{"num_hidden_layers": 11, "hidden_size": 256, "n_experts": 40, "experts_per_token": 2, "d_expert": 240, "d_shared_expert": 0, "hidden_act": "swiglu", "moe_layers": [1, 2, 3, 4, 5, 6, 7, 8, 9, 10], "router_score": "sigmoid", "normalize_top_k": true, "routed_scale": 1.0, "balance_loss": 0.00182, "balance_bias": true, "router_cosine_scale": 20.0, "n_groups": 8, "groups_per_token": 2, "init_std_router": 0.0113, "lr_router": 0.00133, "vocab_size": 14516, "norm": "rmsnorm", "norm_eps": 1e-06, "tie_word_embeddings": "early", "optimizer": "soap_variant", "learning_rate": 0.00477, "beta1": 0.95, "beta2": 0.95, "max_grad_norm": 2.0, "batch_tokens": [32768, 65536, 131072, 262144], "max_seq_len": 1024, "train_tokens": 411600000, "max_steps": 3724, "dataset": "wikipedia_en"}
Below are experts of layer 4 (counted from 0) of a mixture-of-experts language model. Rows are named router (the router's row for the expert), gate (a neuron's input weights, with its number), up (a neuron's input weights, with its number) and show model dimensions 128-255. Each number is 128 + 24 x the weight over its row's rms, rounded and kept within 0 to 255.
After each expert's rows: "gets" lists some tokens that make up at least twice as much of what it gets as of all text. This comes from a sample of Wikipedia text that the model never trained on. Tokens count by the router's weight.

# expert 5
router [140 118 104 145 123 106 134 142 124 139 149  96 141 122 130 131 126 140 122 130 110  96 150 149 145 119 141  96 142 142 140 135 148 134 183 156 104 124 119 104  61 133 143 120 140 100 156 117  98 133 118 136  88 137  95 135  89 123 134  85 129 194 122 109  89 150 118 126 145 135 129 134 127 172 145 125  74  97 133 115 162 128 140 143 138 135  80 168 120 131 197 106 125 117  96 139  88 118 138 104 145 126 132 140 146 162 107 137 110 154 159 135 122 130 116  87 109 102 147 130 157 131 132 124 110 121 104 129]
gate0 [128 104  86 125 157 151 175 182 107  94 101 104 133 120 128 127 101 108  90 149 168 121 163  83 106 148 125  97 123 105 134 150 120 127 139 137 117 131 141 148 112  90 126 143 112 142 127 148 131 118 131 107 127 128 113 134 124 123 128 141  99 149 153 108 140 160 163 129 102 128 146 119 144 174 120 113 124  93  94 117 166 149 147 150 163 124  92 153  87 149 119 109 121 105 123  88  90 141 112 136 114 184  89 152 132  80  93 181 146 132 147 169 114 105 110 191  94 131 109 173  97 142 125 146 127 132 111 131]
up0 [ 99 106 128  96 148 114 138 133 142  90 114  87 112 152  92 113 149  96 114 141 161  90 141 133 126 111 137 133 133 123 129 120  94 135 139 110 134 146 161 167 140 106 150 129 124 120 142 157 139  85 113  98 165 137 138 132 150  74 174  95  57 145 119 132 125 152 145 128 158 107 127 109 113 110 106 127 123 115 129  95 202 162  91 142 147 117  69  69 126 164 131  78 137 138 152  73 112 145 107  99  86 147 108 142 104 119 101 161 138 121 158 146 130 133 137 158 125 147 135 114 105 142 161 158  90  88  89 123]
gets: " 0", " 1", " 2", " 4", " 6", " 3"

# expert 25
router [126 165 133 168 104  96 128 175 129 155 151 139 127 113 111 145 154 134 116 116 168 145 127 155 140 119 117 102 177 146 122 127 105 110 152 121  60 119 102 125  89 157 118 120 121 160 112 129 149 126 101 113  83 145 113 122 135 157 124 126 162 111 151 138 107 113 123 185 137 127 153 114 176 154 105 126 116 166 111 111 203 118 134 170 140 127 112 123 131 112 150  98 125 137 128 102 146 171 155 116 148 151  87 104 149  87 184 104 113 123 159 144 163 130 100 119 134 131 133 163 148 130  97 172 138 106 112 182]
gate0 [118 109  77 110 117 120 106  96 175 107  90 182 142 136 104 108 141 115 135 140 140 112  98 149 132 113 116  89 119  94 175 108 123 120 131 110 127 117 103  95 166 109 142 103 168 140 136 163 142 151 100 146 113 177 108  82 128 159 141 142 102 125 123 116 140 147 164 144 123  85 111 140 149 130 140 178 166 158 135 127 122 104 174 130 142 110 169 174 128 161 120 101  87 122 103 113  95 150 132 124 102 114 143 153  79 113 143 116 116 129 135 125 142 132 118 174 143  93 118 133 150 120 165 126 149 105 107  84]
up0 [125 139 140 145 132 149 165 129 103 126 187 110 109 134  96 161 152 108 125 138 140 196 143 134 110 114 153 182 119 129  84 127 101 162 135 105 172 120 144 137 120 161  89 136  61  82 134  92 146  97 133 137 144 107 123 122 152 109 177 139 157  82 117 143  70 107 113 116 110 132 118 154 123 133 119  91  88 167 118 129 153 172 107 118 133 103  82  96 110 124 143 158 140 142 158 120 139 103 121  94 135  79 127 104 151 136 116 151 155 158 151 128 144 129 124 106 142 157 114 119 133 143 111 134 137 170 137 161]
gets: " was", " is", ":", " were", " are", " be"

# expert 3
router [116 112 138  92 104 126 169 143  81 146 171 131 155 162 130 133 120 149 173 159  98 135 116 102 114 124  59 119 133 119 102 109 105 110 131 185 143 100 106 134  98 132 124 142  99  67  95 120 138 140 103  93 109 134 144 102  92 128 103  93 114 148 147 122 111 137 130 137 137 127 150 105 132 172 120 140  77 114 132  95 137 125 125 120 128 122  90 138  55 134 171 105 122 158 110 170 112  88 154 141 145 168 167 122 124  80 115 111  97 137 127 157 137 134 126 147  82 106 121 129 179 126 112 137 151  95 124 156]
gate0 [138 157 173 156 112 144  69 131 121 139 125 111 101  90 105 131 114 138 177 128 139 119 115 115 133 128 125 147 149  95 147 108 124 118 101 177 122  90 102 135 117 154 143 137 135 179 149 108 109 137 118 142 129 117 110 151 132 127  73 127 115 121 134  83 101 121 111 126 118 118 133 138 107 131 114 106 133 133 131 136 129 161 130 131 118 169 106 116  97 124 126 133 124 113  66 132 183 127 144 141 140 116 120 125 128 127  70 119 124 125 164 151 107 162 163 139 144  81 123 136 126 127 150  99 152 126 142 111]
up0 [165  99 139 161 115 124  48 137 118 152 126 112 104 107 109 159 118 150 143 154 152 147 141 156 164 121 118 151 135 102 125 168 111 117 127 153 150 129 145 124 163 136  97 106 128 116 152 123 151 133 123 115 169 106  97 116 166  99  78 130 118 127 102 135 164 158 105 120 110 113 134  97 104 179 117  81 140 171  81 135 153 124 112 140 143 126 115 151 105  99 147 134 128 150 118 108 113 147 184 116 111 146 147 127 148 139 166 134 130 113 145 156 138 142 196 129 109 119 138 164 108  96 136 140 108 112 152 110]
gets: " a", " the", " an", " two", " first", " one"

# expert 11
router [181 139  48 120 122 147 155 111 114 119 116  92 177 125 140 145 180 107 110 106 132 117 172 140 148 140 124 124 102 119 144 144 129 121 150 110 114 126 115 139 120 158 117 104 151 146 132 125 128 131 135 101 151  73 121 134 127 125 135  69 138 129 154 123 126 100 118 204 113 156 131 117 142 143  65 145 109  96 116 110 146 144 106 150  99 131  80 201 120 153 131 127 124 173 143 131 101 107 106  89 156 155 143 125 146  96 163 124 122 115 127 151  81  74 115 131 136 132 136  98 106 141 123 140 147 146 103 155]
gate0 [118 179  97 159 112 136 114 135 113 143 145 142 162 148 103 134 156 148 138 141 148 116  91 143 140 118 103 138 166 117 179  95 123 124 121 152 106 123  94 147 123 117 135 124 118 195 106 124 140 136 110 117  78 107 167 117 122 135 108  84 161 108 103 100 169 112 136 128 160 143 158 102 164 141 125 150 146 114 117 141 177 133  97  99 117 171 163 126 112 159 135 140 157 123 142 117 118 127 109 100 102 186 101 138 178 115 130 117  80 157 136 129  87 148 105  92 130 150 138 121 127 134 118 120 110 103 137 103]
up0 [160 115  95 134 166  95 123 109 143 121 101 114  95 122 172 137 174 128 113  97 109 148 127  59 140 100 125 149 135 131 108 146 156 145 135  77 138 119 103 122 120  74 122 104 126  96 125  94  96 125 143 113 150 116 117 158 135 138 138 155  95 110 145 169 115 142 133 121 136 117  92 137  96 147 162  97  90 169 115 125  89  85 121 140 151 112 106 122 144 134 140 125 102 125 140  98 142 133  98 136 146  92 145  93 108 115 133 147 159 146 135 127 129 129  79 120 107 131 128 181 125 104 113 130 120 139 125 139]
gets: "a", "o", "i", "y", "an", "en"

# expert 21
router [146 140 125 121 136 113 144 158 136 129  93 132 174 138 170 141 140 149 107 134 121 135 154 131 151 130 123 120 147 106 130 114 147 117 100 109 145 142 120 110  53 134 117  87 121  87 118 115 140 120 127 109 130  79 122 127  93 112 189 110  97 109 139 125 133 132 158 134 111 150 156  93 140 128 113 139  99  72 118 111 151 133 109 154 154 128 134 123  90 168 127 121 176 133 138 140 148 118 125  69 167 121  97 107 137 113 106 216 126 144 126 133 123 114 107 128 137 163 131 122 116 121 139 133 136 120 129 166]
gate0 [136 147 158 123  96 127 147 118 189 110 111 157 119 147 115 120  75 149 139 167  75 132 102 116 141 116 170 111 123 135 121 163 160  86 130 160 162 134 160 120 123 141 108 118 151 123 116 133 166 171 138 155 190 131 162 129 140 114 159  95 103 120 137 123  82 144 119 119 104 148 143 125 164  82 114 119 156  77 131 162 129 144 114 114 122  96 145 141 103 140 135 146 150 158 108 120 113 159 102 144 175 120 105 144 157 115  83 130 145 116 101 153 146 148 129 124 121 115 103 154 130 122  95 156 144 102 164 144]
up0 [124 108 142 128 138 150 120 108 125 122 129 144 150 121 142 136 134 112 108 145 133 157 154 169 151 123 161 124 114 133 139  67 150 144 124 100 106 108 143 104 146 143 174 118 145 104 131  94 141 135 146 171 131 127 121 126 116 106 140 126 129 146 105 111 160  91 113 120 155 114 144 141 149 138  96 102 120 121 113 129 130 172 150 150 117 143 136 101  83 174 120 160 149 115 114 135 158 127 112 134 107  78 112 206 146 116 134  92 137  99 116  94 124 119 129 138 121 131 123  95 176 114 169 137 156 153 133 160]
gets: ".", ")", "s.", "\"", ",", "),"

# expert 27
router [173 147 102 140 139 133 126 111 164 122 108 126 134 125 139 130 110 112 143 125 131 123 108 127 116 121  63 133 120 128 158 142 155  75 126 139 138 106 122 120 140 172 121 121 146 125 121 110 153 146  78 134 130 116 121 108 149 110 182 120  85 157 157  94 137 115 103 174 153 141 132 111 127 119 109 128 141 115 132 110 121 151 149 127 157 139 115 137 134 112 101 127 143 143 114 112 112 128 149 119 140 145 125 129 125 152 146 130 116 185 173 114 156 126 157  98 105 129 115 124 147 104  93 129 161 119 153 107]
gate0 [131 115 132 165 143 136 106 132  74 165 113 152  98 126 100 148 117 127 120 160 133 162  97  83 119 116  94 111 131 104 134 122 133 170 131  89 108 158 151 121 135 112  82 150 116 112 142 118 140 130  85 161 106 132 106  87 132 110  93 176 152 124 135 140  95 123 130 178 117 145 152 108 117 141 116  96 140 150 154 153 113 124  92 119  96 137  63 139 115 166  88 117 132 124 168 124 136 135 130 127 123 144  96 117 154 138 158 123 129 128 164 159 175 146 139 130 125 131 163 124 135 109 135 158 119 100 116  99]
up0 [111 144 152 156 143 120 114  86 162  73 133 101 150 110 133 147 126 107 147 138 130 132 178 160 166 138 111 138 107 165 174 117 140 117 157 140 183 145 105  76 131 148 120 133 156 157 134 199 121 139 172 169 130 134 137 117 139 125 147 103 135 104 136 131 139 115 159 134 144 109  91 134 166 120 137 134 156 155 139 151 144 161 141 150 151 170 148 137 130 139 113 107 127 120 119 108 122 183 160 195 117  88 124 144 104 172  90 133 114 133 124 137 149 157 119 138 143 130 131 180 132 134 119 122 106 166 116 138]
gets: " the", "'s", " The", " his", "The", " their"

# expert 29
router [151 136 117 103 148 114 105 135 116 118 128  95 118 136 126 116 114 137 157  99 146 112 101  90 159 116 104 158 151 145  35 121 159  86 111  89 118 106 105 110  64 130 128 118 145 138 165  96 124 148 130 114 102 147  84 116  98 155 134 118  94 129 133 137  88 110 108 165 101 135 155 126 143 170 165 150 125 103 102 100 149 149 117  92 153  91 151 130 102 149 116 117 119 121  83 131 149 102 150  91 140 124 145 152 138 128 146 129 100 158 139 141  96 102 139  79 127 127 128 126 138 133 107 118 115 129 155 132]
gate0 [146 149 122  80  96 147 153  73 129 174 123 137 105 135 157 129 165 100 141 117 175 146  98  70 129 158 161 102  95 128 115 131 100 132 127 141 107 130 185 170 101 122 124 112 148 108 129  86  64 121  94 100 158 107 167  85 105 144 102 117 112 107 153 138 104 142 127 117 123 130 165 137 143 122 131 163 125 128 127 147 152 121 140 103 109 134 120 154 137 160 160 124 132 114 107 112 110 156 141 111 113 102 101 122 133 106 125 158 150 161 178 130 170 141 152  92 135 147 108 126 143 105 135 110 136 134 143 170]
up0 [183 111 111 123  69 119 108  98 152 195 147 148 123 151 129 150 140  87 152 123 151 136 134 118 124 146 195  68 132  83 176 160  82 157 112 123 125 151 159 165 151  95 132  98 152 105 132 130  80 122 113 101 163  93 122 117 121 151 125 143 105  93 128 134 116 147 122 114 147 114 132 142 120 107 142 127 123 137 116 142 150 152 146 111  73 131  93 123 131 153 128 107 120 103 122 177 119 168 145 138 153 105 138 131 161 101 101 128 133 137 159  98 166 138 142  99 119 125 100 105 140 126 112  93 108 136 129 113]
gets: " with", " by", " from", " to", "ed", " of"

# expert 10
router [139 137  89 118 111 149 135 156 104 114 138 124 145 146 107 134 133 126 173 162 150 129  81 141  95  95 136 124 168 106 128 108 114 100 103 161 112  91 135 128 120 202 129 118 125 111  84 116 112 115 128 160 113 170  70 122 118 110 148 103 114 138 114  98 117 123 140 117 173 158 143 155 179 149 158 131 104 136 141 113 139 134 109 149 143 125 115 113  43 116 161 132 112 127 139 145 153 108 149 121 110 108 137 123 100 120  88 103 138 109 129 145 165  87  87 136 113 110 158 141  99 162  97 117 128 143 147 115]
gate0 [130 114  74 147 157 120  92 132 135 118 129 123 161 126 111 147 127 129 166 152 121  94  90 136  55 102 129 137 104 115  86 146 105 128 177 110 137  86 135 126 138 129 122 139 115 142  67 129 142  91 115 119 154 157 138 130 146 138 149 119 121  93 115  83 117 109 123 112 118 112 126 115 144 180  90 161 105  78  87  85 131 136  89 151 121 107 126 106  93 116 104 107  88 118  76 148 111 115 119 121  97 146 161 121 150 131 152  85 133 107 151 147 168 119 159 148 141  97 109  84 121 117 112 106 176 119 132 140]
up0 [127 141 108 153  84 110 107  73 139 125  56 131 133 127 117 122 147 126 116 178  93 151 145  83 123 106 111 121 151  86 101 139 120 124 108 140 130 134 131 134 159 143 128 137 118 159  91 108 140 144  92 138 151 132 134 153 132 136 113 112 122  97 128  95 112 160  83 119 168  95  64 147  95 140 149 118 108 145 115 120 105 103 117 162 159 106 162  71 137 116 144  67 135 127 143 136 151 117 156 146 111 134 108 156 116 138 153 123 136 169 136 139 160 112 151 115 110 118 157 123  95 127 128 130 158  83 125 137]
gets: " a", "it", " well", " known", " not", " more"

# expert 2
router [152 149 118 145 116 143 136 131 157 129 116 126 141 152 157 152 152 194 117 134 121 140 126 110 149 118 148 112 116 134 104 178 122 155 138 159 101 117 117  69 128 187 118 118 116 144 144 120 141 134 104 101 102  83 112 117  95  87 107 127  97 123 117  95 110 138 133 124 134 121 130 121 114 104 157 142 125 141 118 163 130 120 140 135 190 112 132 129  93 137 184 131 114 131 153 147 104 166 162 105 158 115 101 177 135 146 163  83  71 150 133 123  86 152 125 104 112 115 118  92 109 102 133 146 127 156 128 128]
gate0 [148 129 122 152 121 156 134 122 136 115 137 114 123  77 151 133 123 118 132 141 117 139  92 147  99 112 169 137 127 113 123 126  97  86 124 116 171 134 130 150 131  97 106 150  95 130 166 157 157 164 113 142 140 151 122  79 151 145 137 134  88 132 100 101 124 120 108 165 107 133 128 112 103 140 132 120 127 104 107 131 146 151 144 119 106 111 109 114 164 150 127 120 105 164 138  98 123 124 110 122 136 125 138 117 143 113 138 150 160 134 136  98  77 168 125 137 135 164  95 140  78 118 127 106 116 158 123 147]
up0 [124  96 122 155 117 130 109 144 110 110 130 123 126 103 154  78 162 110  82 133 107 146 137 129 144  84 136 142 136 175 144 119 143  88 105 104 159 162 145  81 110 103  65 129 145 151 165 132 146 152 159 106 117 143 143  88 170 121 146 120 101 154 120  86  73 157 133 166 103 178 122 115 103 129 129 115 147 103 114  88 138 124 144  82 128 114 132 156 131 139 142 140 120 138 134 114 113 130 105  81 133 131 146 121 122 116 140 167 137 125 127 152  66 107 147 152 136 165 127 173 111 127 123 137  82 134  95 166]
gets: " in", " for", " as", " at", " on", " In"

# expert 23
router [159 135 114 110 144 104 139 155 121  99 103 112 143 125 152 174 107 144 131  94  94 112 130 141 113 102  37 130 112 187 116 136  75 114 162 132 134 103 118 113  83 105 139 118 102 121 174 123 118 136 137 148 127 118  59 150 123  96 124  92 104 129 109 105 108 204 118 125 112 144 164 122 118 134 126 140 155 100 127 125 125 122 140 137 129 145 111 131  77 109 144  98 161 128 118 187  98 112 136  78 138 164 134 106 170 128  98 127 125 126 154 158  96 153 115 110 132 103 149 124 117 137 115 139  90  82 142 139]
gate0 [138  88  82  97 126 156 113 152 149 111 168 104 123 108 159 169 119 134 106 144 132  94 132 156 165 144  93  66 146 124 172 143 129 117 157  91 147 121 126 144 147 105  98 110 113  92 125 171 166 129 143 168 129 103  86  96 144 128 138 154 189 118 110 122 143 104 101  96 135  99 147 124 113 132 147 155 135 100 128 154 126 143 137 141 127 124 114 115 144 106 143 153 132 115 134 126 125 121 121 158 105 130 152 140  98  87 131 119 131 130 151 107 140  88 129 125 119 104 127 144 155 144 124 143 109 140 122 124]
up0 [129 134 119 125 113 109 108 167 137 128  81 151 156 104 137 156 138 158 134 115 130 122 128  91 143 120 109 110 167  94 143 138 127 151  84 107 178 110 142 118 112 170 100  93  91 124 122 144 123  97 137 135 166 118 154 100  94  90 111 122 155 115 121  87 138 164 125 125 145  95 110 132  90 127 160 155 113 134 108 123 181 137 128 115 162 112  97  87 114 163 146 156 128 114 157 143  83 115 141  79 117 107 131 101 105  78 105 110 109 130 140 143 137 138 124 135 129 107 158 128 101 170 145 118 162 114 165 161]
gets: " –", " -", " ", " —", "′", " /"

# expert 18
router [128 130 143 133 158  86 138 122 167 152 150 139  87 131  78 136 119 152 128 129 150  84 116 111 154 141 128 115 128 137 126 138 127 101 134 116 108 116 127  75  94 122 126 127  92 121 113 126 137 129 105 164 113  93 103 132  96 148 120 124 143 132 191 151 125 157 146 128 151 125 164 117 128 136 122 127  91 129  95 147 163 120 108 136 112 149 126 115  97 143 137 109 153 126 120 123 103 122 122 157 149 103 167 145 122 193 131 103 106 200 121 167 156 151 105 111 140 136 123 131 114 107 143 106 163 110 149 165]
gate0 [142 144 114 174 148 117 112 105 138 138 116 139 115 156  95 142 126 102  80 100 159 144 101 116 138 151 119 131 104 125 126 145  85 110 133 115 128 129  97 128 179 100 124 118 117  97 133 140 110 108 117 123 154 119 162 139 140 102 110 107 135 119 139 165 153 139 126 110 102 160 136 119 131 106 124 117 125 149 146 122 154 157  94  79 170  82  90 141 108 135 108  88 153 141 105 200 138 108 120 128 162 147 153 154 130 113 137  98  97 112 104 122 163 154 114 173 110 114 118 145  97 112 122 137 177 120 123 149]
up0 [166 130 110 134 130 113 124 166 117 100 123 148 134 144 111 135 129 117 133 134 139 145 116 126 124 154  92  95  99 121 118 163 122 124 118 143 122 130 111  92 141 147 138  76 138  99 111 151 142 135 137 104 116 149 147 124 140  90  93 139 125 143 104 148 135 153 109 124 150 136 140 119 110 129  96  70  84 154 140  80 135 152  89  77 100 102  92 128 123 139 124 143 109 175 124 203 136 139  78 130 112 149 130 132 124 144 207 139 115 144  80 101 105 134 137 137 129 133 135 134 109 108 138 139 182 135 152 118]
gets: ",", " and", " that", "s,", " which", "e,"

# expert 38
router [139  95 120 146 156 114 106 139 163 117 142 129 119 116 141 164  86  97 116 136  82 122 139 133 128 111  97 134 138 156 101 131  97  99 141  82 140 127 135  98  90 135 119 112  93 146 145 131 130 177 124 159 186 120 132 153 135 163 141 167 138  85 142 152 107 142 125 188 151 153 142 117 168 164  85 142  90 122 126 125 157 131 130 108 130 109 146 138 121 128 177 174 123 102 126 164 134 152 127 153 123 114 108 135 161 136 112 180 145 163 132 163 138 122 102 173 148  85 113 127 106 155 128 153 109 177 170 135]
gate0 [132 116 136 122 123  91 166 172 123 113 179 146 130 172 116 108 192 166 148 105 141 121 174 126 125 128 158  94 119 114 117 156 143 139 212 151 153  84 113 148  99 114 182 147 135 114 130 106 160 158 124 139 145 175 157 132  77 161 126 110 148 159 164 120 105 144 139 140 118  90 123 105 141 107 110  96 132 128 158 128 140 161  99 117 134 117 144 106 143 102 103  82 132 147 108 127  78 124 129 178 122 131 134 167 127 110  82 132 121 171 142 121 114 108 109 134 152 160 132 107 157 130 135 175 134 111  91 168]
up0 [ 86 155 110  81 169 138 144 117 142 124 145  76 139 124 102 150 130 121 123 134 107 162 107 123 156 130 104 164 129 161 121 128 119 136 107 148 120 122 148 140 149 126  71 146 112 171 109 135 121  99  65 160 131 167 118 111 190 140 126 135 123  98  82 119 118  91 164  82  78 170 118 166 161 125 104 106 108 120 141 130 112 118 159 152 132 126 101 122 115 105 117 150 118 116 141 110  98 127  82  96 110 115 122 120  99 152 131 149 121 127 145 131 121 104 117 130  95 123 144 120  91 119 147 109 182 144 167 131]
gets: " of", " and", " to", " or", " on", " for"

# expert 28
router [143  98 148 130 148 154 120 193 120 145 125 125 106 124 153 141 102 152 124 111  89 122 114 112  95 139  92 133 146 146 142 138 122  84  98 121 123 156 108 100  94 153 144  95 105  89 140 103 159 178 149 154 102 124 107  96  70 100 135 169 106 136 164 130 111 138 177 105 109 110 149 130 126 164 139 162 101 114  90 142 148 139 117 120 140 115 129 177 145 126 143 126 130 136 134 145 100 151 125 130 118 117 123 213 116 110 139 116 129 116 120 155 100 162 123 144  99 141 129 144 125 131 128 125 144 138 149 148]
gate0 [123 135 125 121 145 111 115 153  93 105 132 148 152 120 166  86 120 134 174 140 112 148 150 101 108  97 118 132 110 165 183  98  99 123 109 158 131 158 143 152 172 116 135 150  71 112 117 110 104 132 128 149 139 121 141 169 142  94 100 133 128 154 126 121  97 179 157 136 124 141 131 160 140 142 111 130 139 106  94 154 173 161 152 100 108  98 108 126 101 162 133 141 150 118 116  95  80 143 138 145 106 119 146 107 153 134 106 132 105 119 180 125 133 117 119 145 121 142 107 128 102 106 130 101 135 111 116 134]
up0 [145 153 178 120 133 147 113 139 149 137 101 145 107 134  79 121  88 102 107 101 129 124 123 134 161 148  87 125 139 140  98 192 119 164 130 112 156 121  72 112  95 106 104 132  95 128 136 162 145  90 114  91 158 171 127 176 128 146 165  96 129 133 121 151 137 108 122 135 132 145 114 137  91 135 154 177 120 113 163  97  99  94 130 128 141 163 137 124 150 126 167 137 118 120 122 155 143  64 117 135 168  95 125 137 121 127 130 130 127 180 114 178 141 117  88 148 160 112 134  87 167 156  96 164  92 109 116 166]
gets: " ", "s", "ing", "er", " (", "\""

# expert 31
router [127 124 111 108 146 112  97 135  99 118 111 123  95 126 163 123 123 132 131 134 151 145  97  98 128 130  95 135  89 132 135 157 102 132 141 147 138 129 102 104 110 139 100 117 118  83 145 115 122 154 123  99 132 135  97 125 107 159 137 174 138 153 115 125 124 142 136 106 150 133 112 111 128 112 149 135 128 119 131  94 158 138 121 159 122 143  96 155 116 129 158 160 122 124 127 168  76 113 183 128 152 150 138 180 170  91 116 117 114 158 116 114 129 111 122 126 113  98 134 176 116 137  79 133 120 126 109 124]
gate0 [111 153 140 154  97 125 151  73 114 140 133 105 155 128 103 103 113 117 102  92 153 105  84 112 149 124 142 145 129  98  78 130 120  75 125 132 131 125 137 146 131 161 101 129 114 136 110 124 167 121 149 139 103 167 177 130 149 124  93 147 135  99 149 150 165 110 132  78  78 111 134 118 161 170 139 139 137 110 116 109 141 145  97 101 141 124 132 122 154 138 143 157 163 137 111 120 150 162 154 141 172 110 114 107 123 115 135 124 122 119 125 108 132 119  89 150 153 158  93 139 146 153 141 147 171 156  95 121]
up0 [153  72 118 144 138 121 112 163 107 142 110 133 141  95 118 119 124  96 117 203 155 167 129  98 158 155  99 112 124 139 146 115 158 151 126 157 108 110 111 102 133 106 161 126 160 150 128 162 139 136 130 136  98 143  98 127 127 164 130 116 103 161 118  97 109 121 138 113 101  95 127 121 157 142  75 108 126 146 143  88 116  90 127 102 147 114 102 131  81 112 113 100 145 130 102 177  99  45 140 130 114 114 153 141 148 114 104 143 128 135 171 156 152 135 154 123 125 144 178 166 126 136 131  92 112 134 115 111]
gets: " S", " D", " L", " m", " C", " F"

# expert 32
router [143 148 126 108 105  98 106 135 140 149 106 129 115 148 161 128 161 184 128 122 137 137 127 125  90 125  67 133 134 112 138 199 125  84 121 111 102 118 128 136  86 128 137 120 161  98 118 138 164 137 131 125 157 102 150 110 137 141 155 128 126 108 114 105 121 129 126 136 192 181 167  83 135 151 164 138  60 150 138 136 204 131 117 115 117 138 109 128 122  60 142 143 124 166 152 117 118  90 143 100 159 116 115 144 146 175 121 136 112 154 126 122 141  96 139 138 122 151 124 106 127 132 122 155 104 108 112 165]
gate0 [104 136 148 100 139 110 140  99  88 101 163 131 145 158 100 124 113 173 129 142 109  90 132 174 133 103 119 123 122 136 149 132 132 119 121 101 124 112 155 122 119 146 128  81  92 126 134 102 157  78  74 143 106 106  87 117 147 160 141 154 125 114 131 102 167 111 105 102 141 112  91 145 104 157 113 109 145 147 104 111 144 130 129 137 130 110 112  73 123 141 152 126 121 138 126 124 154 105 157  72 105 133 140 114 144 130  72  75  81 131 146 158 140 139 111 124 118 176 101  99  83 109 105 141  95 143  88 111]
up0 [153 149 127 108 134 106 183 126 107 119 125 123 104 112 156 155 100  96 116 131 144 135 162 117 100 164 117 149 112 123 114 132 149 141 124 154 119 145 140 124 106 145 130 163 107 131 129 137  91 129 139 152 128  92 110 120 131 120 157 165 135 154 101 165 120 159 132  99 148 169 133  98 138 133 166 189 160 149 138 165  97 163 135 108 106 165 129 150 145 135 128  95 124 140 114  86 129 135 150 158 136 154 161 148 148  96 179 116 127 135 101 117 160 131 162 131 109 111 169 143 129 144  92 141 148 139 157 147]
gets: " |", ";", ");", ")", "s;", "\":"

# expert 1
router [153  98 114 103 130 158 142 162  83 149 115 114 129 136 128 162 121 145 128 152  90  81 149 133 153 117  97  96 102 143 113 125 148 144  91  57 184 154 119 102  95 173 122 123 160 155 122 108 197 120 124 171 123 108  62  91  83 141 134 112  78 144 121 141 119 137  99 130 164 141 120 149 136 171 103 133 172 119 117 107  87 144 129 180 162  89 102 126  95 138 105 107 146 137 103 135 131 131 130 117 129 102 102 144 113 142 147 107 140  90 135 131 143 155 111 136 122 136 117 133 148 140 131 123 139 136 145 131]
gate0 [133  83 116 137 132  86 125 144 118  86 128 121 124 119 145 138 154 164 169  91 128 124 143 134 146 121 125 131 123 173 193 110 167 119 115 175 130  69 110 139 137 159 107  81 104 158 136 109  70  90 140 152 133  71 112 121 136 134 157 120 126 117  93 132 133 142  95 147 122 133 109 128 114 121 152 140 128 164 180 155 164 121  97 156 135 125 150  81 102 110 100 136 121 126 134 143 145 101 118 167  81 133 117 146 126 112 140 136 113 151 177 129 132  97 142 166 110 102 121 139 137 122 147 172 121  73 134 121]
up0 [122 138 135 150 120 153 147 157 153 140 105 110 119 138 131 174 124 129 107 108 118  97 148 128 171 145 130 104 126 174 142 112 119 166 127 115 144 129 136 102 148 103 126 145 123 142 133 126  87 157 150 150 122 134 123 183 118 122 177 129 129 109 128 184  95 155  98 124 122 131 130 106 163 122 101 134  86  94 138 146 166 127 131 129 133  91 153  93 157 158 124  85 156 161 177 151 144  82 121 152 153 163 131  80 145 152  85  97 128  90 131 137 101 120  94 167 128 131 154 140 175 100 153  66 127 126 143 122]
gets: "\n", "==", "===", " ==", " ===", "===="

# expert 24
router [124 113 143 164 107 107 134 112 140 106 139 101 150 132 135 120 116 137 111 135 129  90 164 118 124 138  65 136 141 154 142 139 121 143 123  86 117 132 107  79  74 107 130 108 142 110 103 121 156 131 106 153 128  93 107 120 116 127 129 135 135 189 126 108 114 171 186 143 167 137 125 129 126 140 162 131  84 114 111 113 149 129 123 125 197 118 100 131  87 148 189 134 130  98  99 203  96 117 135  87 154 136 129 168 117 139 163 120 108 163 146  73 119  64 120 171 136 119 150 147 120 120 144 133 146 140 105 141]
gate0 [ 50  79 133 144 144 122 148 141 176  81 163 127  85 119 103 188 126 136 128 110 174 125 145 104 107 144 133 187 152  95 144 135 102 121 146 132 135 154  70 120 117 127 125  80 122 131 144 149 109 124 157 122 119 138 170 151 117 127 160 107 198 137 110 166 120  77 150 105 157 132 109 109 138 144 131 117 121 104  88  77 142 164 110 113 130 177 119 113 151 115  96 116 140 135 163 120 155 104 146 111 155 155 140 116 123 128 116 148  95 150 127 137 135 139 164 154 133 112 120 128 125 162 116 151 138 133 167 107]
up0 [112 150 137 106 128 108 116 155 123 130  87 113 190 139 162 186  71 121 124 147 121 147 116 129 146 120 126 121 136 133 118 144 122  98 144 113 131 168 139 157 116 151 178 131 138 168 100 134  65 133 151 125 102  87 156 150 168 150 177 158 129 137 160 122 153 106  85 113 165 129 131 145 122 132 114 118 112 135  94 112 127 154 124 164 153 115 105 115 119 142 167 163 134 121 149 105 121 140 147 157  67 132 189 143 141 119 108  90  95 124 107 114 122 138 150 191 143 168 128 102 142 140 133 107 108 152 117 154]
gets: "2", "4", "1", "5", "6", "7"